config.yaml
experts_per_token: 3
moe_layers: [1, 2, 3, 4, 5, 6, 7, 8, 9, 10, 11, 12, 13, 14, 15, 16, 17, 18, 19]
norm: "rmsnorm"
norm_eps: 1e-06
learning_rate: 0.00126
max_steps: 4841
Below are experts of layer 5 (counted from 0) of a mixture-of-experts language model. Rows are named router (the router's row for the expert), up (a neuron's input weights, with its number), down (a neuron's output weights, with its number) and show model dimensions 0-127. Each number is 128 + 24 x the weight over its row's rms, rounded and kept within 0 to 255. Numbers have three digits each.
After each expert's rows: "mostly gets" lists some tokens that are sent to it at least half of the time. This comes from a sample of Wikipedia text that the model never trained on.

# expert 13
router:166129170123112103132099097118130133099132118073143114119155139110080126121136172117122123144132173108173145112108123100104120130150150126133145148116139162139150120162081151104169145105157110157148141152181141149128117119102153103113115127113107109121159126133137133096160148081125114109111119144141106116135093125143150138117133156132126132155124119157104152133122137119158144100155
up0:156133140145098144137126098136111129124148118158103164141081099150172088129159144117120145150140111170103084104099129120127113189122086166108136089108159172168105140135121117176092113147104147121125153105156129158124131114156142080114129118129127124136134149101128131127143120161128155163107114123144093130108133132121128109152134126147114098131110072128127110133134125089112107120081
down0:128134135139122125132130168150105146112113117134134088135142134180119100130090109146121158168107138155119119155137147102130101158133131141137117099147158128115120121109148106118047119115136105177166111126150107120119124137172123119105155183120118130150129152144146158139171086142129096118171186129151146124121196112175152148119156097147152135114154092108109134117060125106179155100111
mostly gets: " been", " that", " which", " be", " when", " has"

# expert 1
router:114158141104111128173161128097099134133097148168114115119133125152108162115146113125125109161124175099143110105097105107131054128106110096124127148091115130096120121071155106089128137124163145134152092103139114134131126144155087115083144123153091123175136133171079103164079158140108120127132126135140110105114124135147140105163086153173128145138109111152107119143140150153158125148160
up0:106130122074106111133138126095135125126099129101133145119156113169140144118138115103131100185164132130094137139130134113121066200106123090110155157116154080142113103116103127176090107160127110119157149112097110107113154122146140109109177144091112125088110173111141119120159165115108118133159176105119163079116129162132133124125108094143156116147146165104078154121149152150137101104148
down0:114156174147104126161176086100141137165140144147120140138127129126175138166117189090115152163145109124122084154134112105106105129106152144064131133139115153148175172140092103107121128125100105118155183097115116155117118114119139114179134103115132132116131153100151144146148095144103101147124147129122118122114149140127106154139117090123147097111136090172139118088134125179129114126172
mostly gets: "Le", " Do", "cho", " Cho", "а", " Na"

# expert 7
router:151081125101182163106074143147124144154126118132117108081113151165085134152112109135095123129135063103136117136113077170123129125117071155123177157146112109095124122125163190120098107144109164132116093141150164149139147124158125151134150178144105092136133146129143126097112128132115125090152126109115139103092131121144106126126129144089140149132105121130112126154119110108117170144115
up0:081089120120134157120138114142107098165132084154139101117055121144134140125105144143101130138153140141093169123142103123137116111121077131108122136111106121118130154114123156117078150129098109115139116129175121153107147158161110162089142143141092113137132169136173187127085112111143135120167122127140162142080097135132096089138140109152106083160104162152096093123132168091130140114127
down0:102115133155096105088121124110123094125152130162153085121136087111145133126096137132118117111131154139102144137152120147133094112146148116159134136142100132158131068157145088126101135151115132149139120114128129113161135164108122093110076078153131145197127141141090189123124134149114090110134148145152159113134117135141133137072126101136116101151091140127098116129147111168122097138164
mostly gets: " his", " her", " Conservative", " Democratic", " a", " His"

# expert 6
router:149170168112146153121114111114113122124113133115109146140120105103134130095143092110130174121135145110135139093127130151091139107073117142148112115174132151137156128082118158134213144101125130147149136049152113171126136082107122108132160109135120104095165141108123134096131157124109124102112119121157105093114117139214170139094114130120133145140120148096109110142117101154119134115128
up0:142170124153126100093157150103146118103096138155120103157094149117159114107108132117125148115139091132120129114119114127111118133115126177138161118158156075149122134127138161174113100127121120147164095130097154129162100139144133124142089136128138188095147091174089124149151116139161163170109141144126105105121144120138144139049129142102136097117116131138073135160139105119186126129119
down0:133109104113151101111150148126159086094119136118137134151145150111162107141148116137091107120124171175147089135174141126107112108143161170145150115155081143124153067125135127124119133131173110128140112121092134092132133134135142087147107110138090097110101156114143135113178094153141115145094107148087111119119120084117136166155089116121111117114124162118146129154123122110101147101107
mostly gets: " MPC", " killed", "ped", " built", " producer", " fire"

# expert 5
router:098111092149130177126086113111100146134181155144147074083151150136147146110158117121135153146121104109113123111133121140140170179115087138132155120127141106125117133131114121166104142140126186124130095149153159144094164066126115130135186156164134136132119118159129106189129130124164151131126108096141122127135090124100142106088118141138144099151122091120122116186110155103133098138143
up0:164112090188126159096118122085113111157093122097125145059124129144099136119119133157110130135156112117126124116112143140145150147098170103141165114138151105165152134140107141125102149120119116156135116139158180097132126107154119142138146138130171091103115168155128105139147155168139106092143121138145130117108121105132122126126100138140113153163145100114129094149119131138149111114164
down0:126155164167079099147115147152115105144142154101146128105130169134142154122117109120107122146144132150112173126143099153157120129141088101094154116130137144124130090111172155159137155124190144130117145125135108157101144168129169124161141100117166128121067175143140083115149129119151106164098056130153109151108098105130142151119168109109120115132141126112141126124123150153104121128119
mostly gets: "á", "ă", "ki", "ş", " Cup", " JPL"

# expert 12
router:107116130094162138102101115137088139105137131141111114119136136130126137099122139124118169161134115121124144085101111126157111108113174159147110114144141092140130120087121131145095150146139160144141114146162134151113144076137131116149154146137105112189154111154114128175156107135147107160098128138170108131113114114122107134117106092188159138134111075123119129213085132100159128113121
up0:158104158136153139105073128129093079146148151124182149106162106114127109090171130134124150139149111144120134143117148145113137128153132111149124098106103135138144112135129103124120092142135146132152125123167137122133178091129127097087153153199138090135092120155137159159122126125188147140114135112125073159105129151111124119099136126139164098127132148157132113173098132114137105085127
down0:130126154130164124109133141097154132165120139111102152092115149139136121098142144168089080089112141154114120133155148143116137135134148162094147105126098147147149126118133105086137147120153103185087105122121150085096140130115110149146103082148084122102146133122116128124142136148137064111162154121120118126081108103093123117058163111136169118124178145151159134145101104087119169153137
mostly gets: " the", " ·", " JPL", " football", " player", " Succeeded"

# expert 11
router:177095133110107101107045103113116129164111136165178124133137136124090158103105160120121120170148133120138142118143123148118136097112139125128119139105138123110122122118119099115166131139104112126158123109135160077106133147098120123114129110141150113084107102099107101086077193125118138112083097162140096153089093118130109117130090144127139135116099111172098137125122142112146147105136
up0:154145107142114101102117145093099101134102143104100133105169128141137106165102118125106127109164098150152153106128137140142169088121110130113120119132163112114098157123083156091151113154120148117147184139145126139151132140135124148148134097129087129081104131132114098115157144103115102114095133129101087099103170124121148132135098168121139147091115128124115159108154109105121150121124
down0:113165106151081112069088154120168128089111100116115160113121139110104130124107115125121176137165087170162169149136125122133138153171089114115135080127128104143097105156102092141142132122113147140068155145095155094119126140125139148123164072108156117089141143106122152123136122123089124131112121124085123103122122081134137173104128140167100091082146114134116155102138123107130139114075
mostly gets: " but", " while", " often", ",", " different", " few"

# expert 10
router:157106155079146125156088140133151131100127124084132204105144123088145122104123107093144145142122120136135122111089135100137127152088138149130163131086106181124117102065089134153134143116163145146107121140137132178107119098135141114147127114139145133192157158074117090135144138092120132151114133102130119114151110155167161119151144128135096170132136117114120142172145116134155134123133
up0:147151095110144125157100124161133132098103117095161179167088102123175111122130100162136160090098108119148069122129100100099094147152153125161137107130085138127161128131112117108181094114167152116115133175127127125098137093132114119122158105155134148068132124105126165126124178093133118125133170175120158104121097138161157109163113108157133106112102129064142147162108147153127126124128
down0:083182105116153075095090118179134153130091148110134134101148164111159142144108113165127126141115148124133098096108125114130146151129139127105117151117157115137136136121164106151127121122150139121118135113168098111116163135117109138150116115155085102128166122134132136077105145169134092140156124108127146163110148105115144115100131113161175113113098091125153135096130161145097092119116
mostly gets: "|", " at", "\n", "=", "\n ", "At"

# expert 14
router:159121143141172148136133149161157111132130206165141155108125123126125122054163121131165137150105141124146138149108117134087116162093113155167101132124082146130104145142146105146131098158174099144128133133104171162092155076100159162113119156124105113148115123133115122160121196141114097124111133120130131072114112162111150098146128160101149139144129147099110151136131123130092131124124
up0:109137110131094139130108143107146126107115125132117140095089125123153138185158135087192135132134126104145127122125152149116100089106143135127080128114140156079082143126140127101151119134173119138118119123138146138157118090100126067146111120092114102133116131121189100151112100163140100129119141127142178114149151130156145122134157101091135139095129080099104120088122121108139100143115
down0:153115143123115155123155101097166115176132119118145129111099116152183102151157132152169122117135135157127142107136102171107092069165134126131106164156116124112139134086114122080091138151146119143098139124135106119179154123135132128103125100126104117111144081128133140120153087161113140121121138131095112096135098167137151109124134138138106125138113151137113136145101112102140132150115
mostly gets: " 2008", " 2021", " 2019", " 2012", " 2017", " 2007"

# expert 4
router:182145148099121148113099150109144110113115120112165149149136138132093136119117141114124168121092115076119136144117147126145108105127116143134145138103147114132085121122136113116158098140132118158135092133118160124079137152123125101060113164082116143139136165133086111077159127088115137112156166157133109120123097171211147152131128187122119112143129109121125131103131125124129128096163
up0:106129121126130116135109116155087156123139144138151174129120124120162088104175145139141188139139126119169099153089132106087156112129108180125135139155105142132111141099193165127163148142179131132136130143155137150164124080120117173095110172146112118129140171141129117096099119129115095122177127106146142082099089097181181135101171116162136140132141119140096160146092143115133109110115
down0:161129141145150159094132135110118159152117118160103137150135132139161094137114133151155148120133158111131087120105149112137122134147119125105154164148154159159101139089110094177102142101138136089096132087129116115145119132171113157125115100137166131148161148155139134130115106154127114141170137129107106108137068157108169151124131129173136139122111143184121112134078153151111098120116
mostly gets: " on", " has", " have", " are", " through", " had"

# expert 3
router:112139169135125161094116102151123110134099118144146139144141154203126117141155118165130137125201097128091120096117087106077144133118105131109147133117128119131133098095128151109130130165138136160136102113165145097090144105113076114088133141118082125142130179109114134074126132122127114129127073107131140150136113149126138131135161109171166103126145139147105161120117086112162170121118
up0:136146101108121079087086133165108145156104137109156088125118178155118110148125129092086171100160125115128105186088144126162112104099163132139134109135138172096095114097070116144165136145114143081134142125122151098117123129111131124139103129124152128099135107127116109132100099137136108100144114103116121133157071110067113113148135149106165109112078116124098085116121134132094138132165
down0:149092122180077141108106078116176128135103114107132143107134111092123151124112145100115145109148132158130110155149145140125146111112175168107130116167120130146175124096070102169110122186146178110077134071140115136135130128158113107148106151171138152132141065159127146128130136152121135129145160094105096163139140108139140150134131120166156121130100118092143113112116146116116122141108
mostly gets: " New", " Ti", " La", " Mc", " Cha", " Ke"

# expert 8
router:107106129121151081104149135117130141112142163154122145084117145140130147097120118104141130164136108117176137135116173148086138119122144097137135111075137140070143121118163135117126160156153100164136104155117142142092131108159153108174110153104078203160138153154156122140116127123128146123089120116138163134134064123083129104121116123116128090127143054136128156142124110095162135125142
up0:122109170154086098099179135071139136138125104123162141115102111105109113130124152147120112173110127094131129111078165145129099152137157130154092099121119142106129114134082174111165195149161166164137133140121189147102170134114169090172166151112127127111135145104153088159131121128105128141113108133076108127102137106173161136121123087112128124123166148169117152167107118104102120107154
down0:109141148147112119120118127118128105157081106106124125115137139098090172159170152101124114121111135091116147105104140141129119124139123167113165149147144135074165109120132129155148108101141107106095126112106109140157162131188133089181095127141144079111174151152116152127133123085125130123109168149114135129137141121113146139107140148161122128134146161140128138115080101109111127151103
mostly gets: " &", " Kh", " among", " Kr", " syn", " Nov"

# expert 0
router:137127204105133147151078155076141085095135140092129120083146121110106151144139098131156117149118157088130125135131141118045102128056167152158094141125143152082147130116169146124128175144120127120182149112107144118130147144147148118087123122096155140149168121087091135116132132134102125097078121133151127083116144146112155136134078183137124102124106132119130118129110111101126150108143
up0:168113137110123099163155188143152090129102100145124158101174146151129137147128120109104146154099149094118153105115169134102118145135151126142112144112121124116117114106148095113146125168126148137120149111172160098133109161138140195135081160140112105130120111119154106185142133119101105107108133150134164144158130140152117127123118161122128137135160153080210097135139140128139136167135
down0:111106130127097119113138136108108068147067137163129105115141092143123131137136127133165140143104144132115143145104170151084115167111112134136130130114117138152107139115146091120167112150143114110132125172137159159136102136112123178119144118133119126120138121134171139139102134110104120160175114115116137129110145114170152105150135127118098173115149155134183114109164104101105083118114
mostly gets: " ne", " Williams", " don", "berg", "wood", " transport"

# expert 2
router:129109080101152118141107137135137135119095116121150140169108166109123137128095158159110144118146096138177141103136096130122166134119117110141139116080116132112146132096119146120144152143107148124111107131106097106109124118116153113158170133094114181137118114104089098115071150137133145127107117123122137134169097127102123099132123123167151117138129109143093110123129109140158129098144
up0:125124120121109091119119095125115147156120147086126141123151143147120135108152095136157147114134166072118112159145124136175166163133180120128148135101110100113114102135105152101138113166109149138155142115174106150134104125135164126120106164097129134125127106162183101156123109091102143129110156137121141135120138131136108126118137143142102158094137099113117104158122121159123096140137
down0:157108136161191113142125092054131159143123136113108131087084130170143125106117143143155117121134114140094115138193140115126100150135108131115132157080100136107159100133114146051122182168114144147154158141118154186102123165150161114146115176135129121129118090148116161138140086144127131126128119124176143160104153129093128140138111054115147164159100160119157174142108114100122155133114
mostly gets: " Singles", "_", " 8", "02", " 9", " vocals"

# expert 9
router:144133128138147158129094101111151140137099091155161114108139119142092127173157114096115142141080107132134132156152092147158144148112103133130106104144100143134096121114181132125174169102078133152143105087131144121148160150113089106115166163124129104109134146163144126104136145108130128082123106138119120057143096161188128126131069122108136122110104163120118130103095132140104169137175
up0:132144140131133139123137144134119166112138124122122116134097108088119109167112132072128175136093125139132094149153105111099097116174116127126130112097135171140117114120086107132164135085100125142113077095083147096152151152126134163102101091145125142132109102109155083131110158062139102108131112131138128119122103129113112133128137138142149144103196146127170132146115132104117129098134
down0:165115121111096118119115096135154152122122151150109159121095124092124136130123139100123140111132118109087123156105131135090111065169147118131148147094143129126090105113146132132184087113130167124155076070104152131146098142117099125129143076131089124075170123100142141120173118114152137118107108135121145142191134074097155138127134101155130140171159156102134137125101135100123126107115
mostly gets: " up", " brother", " Spanish", " police", " off", " fact"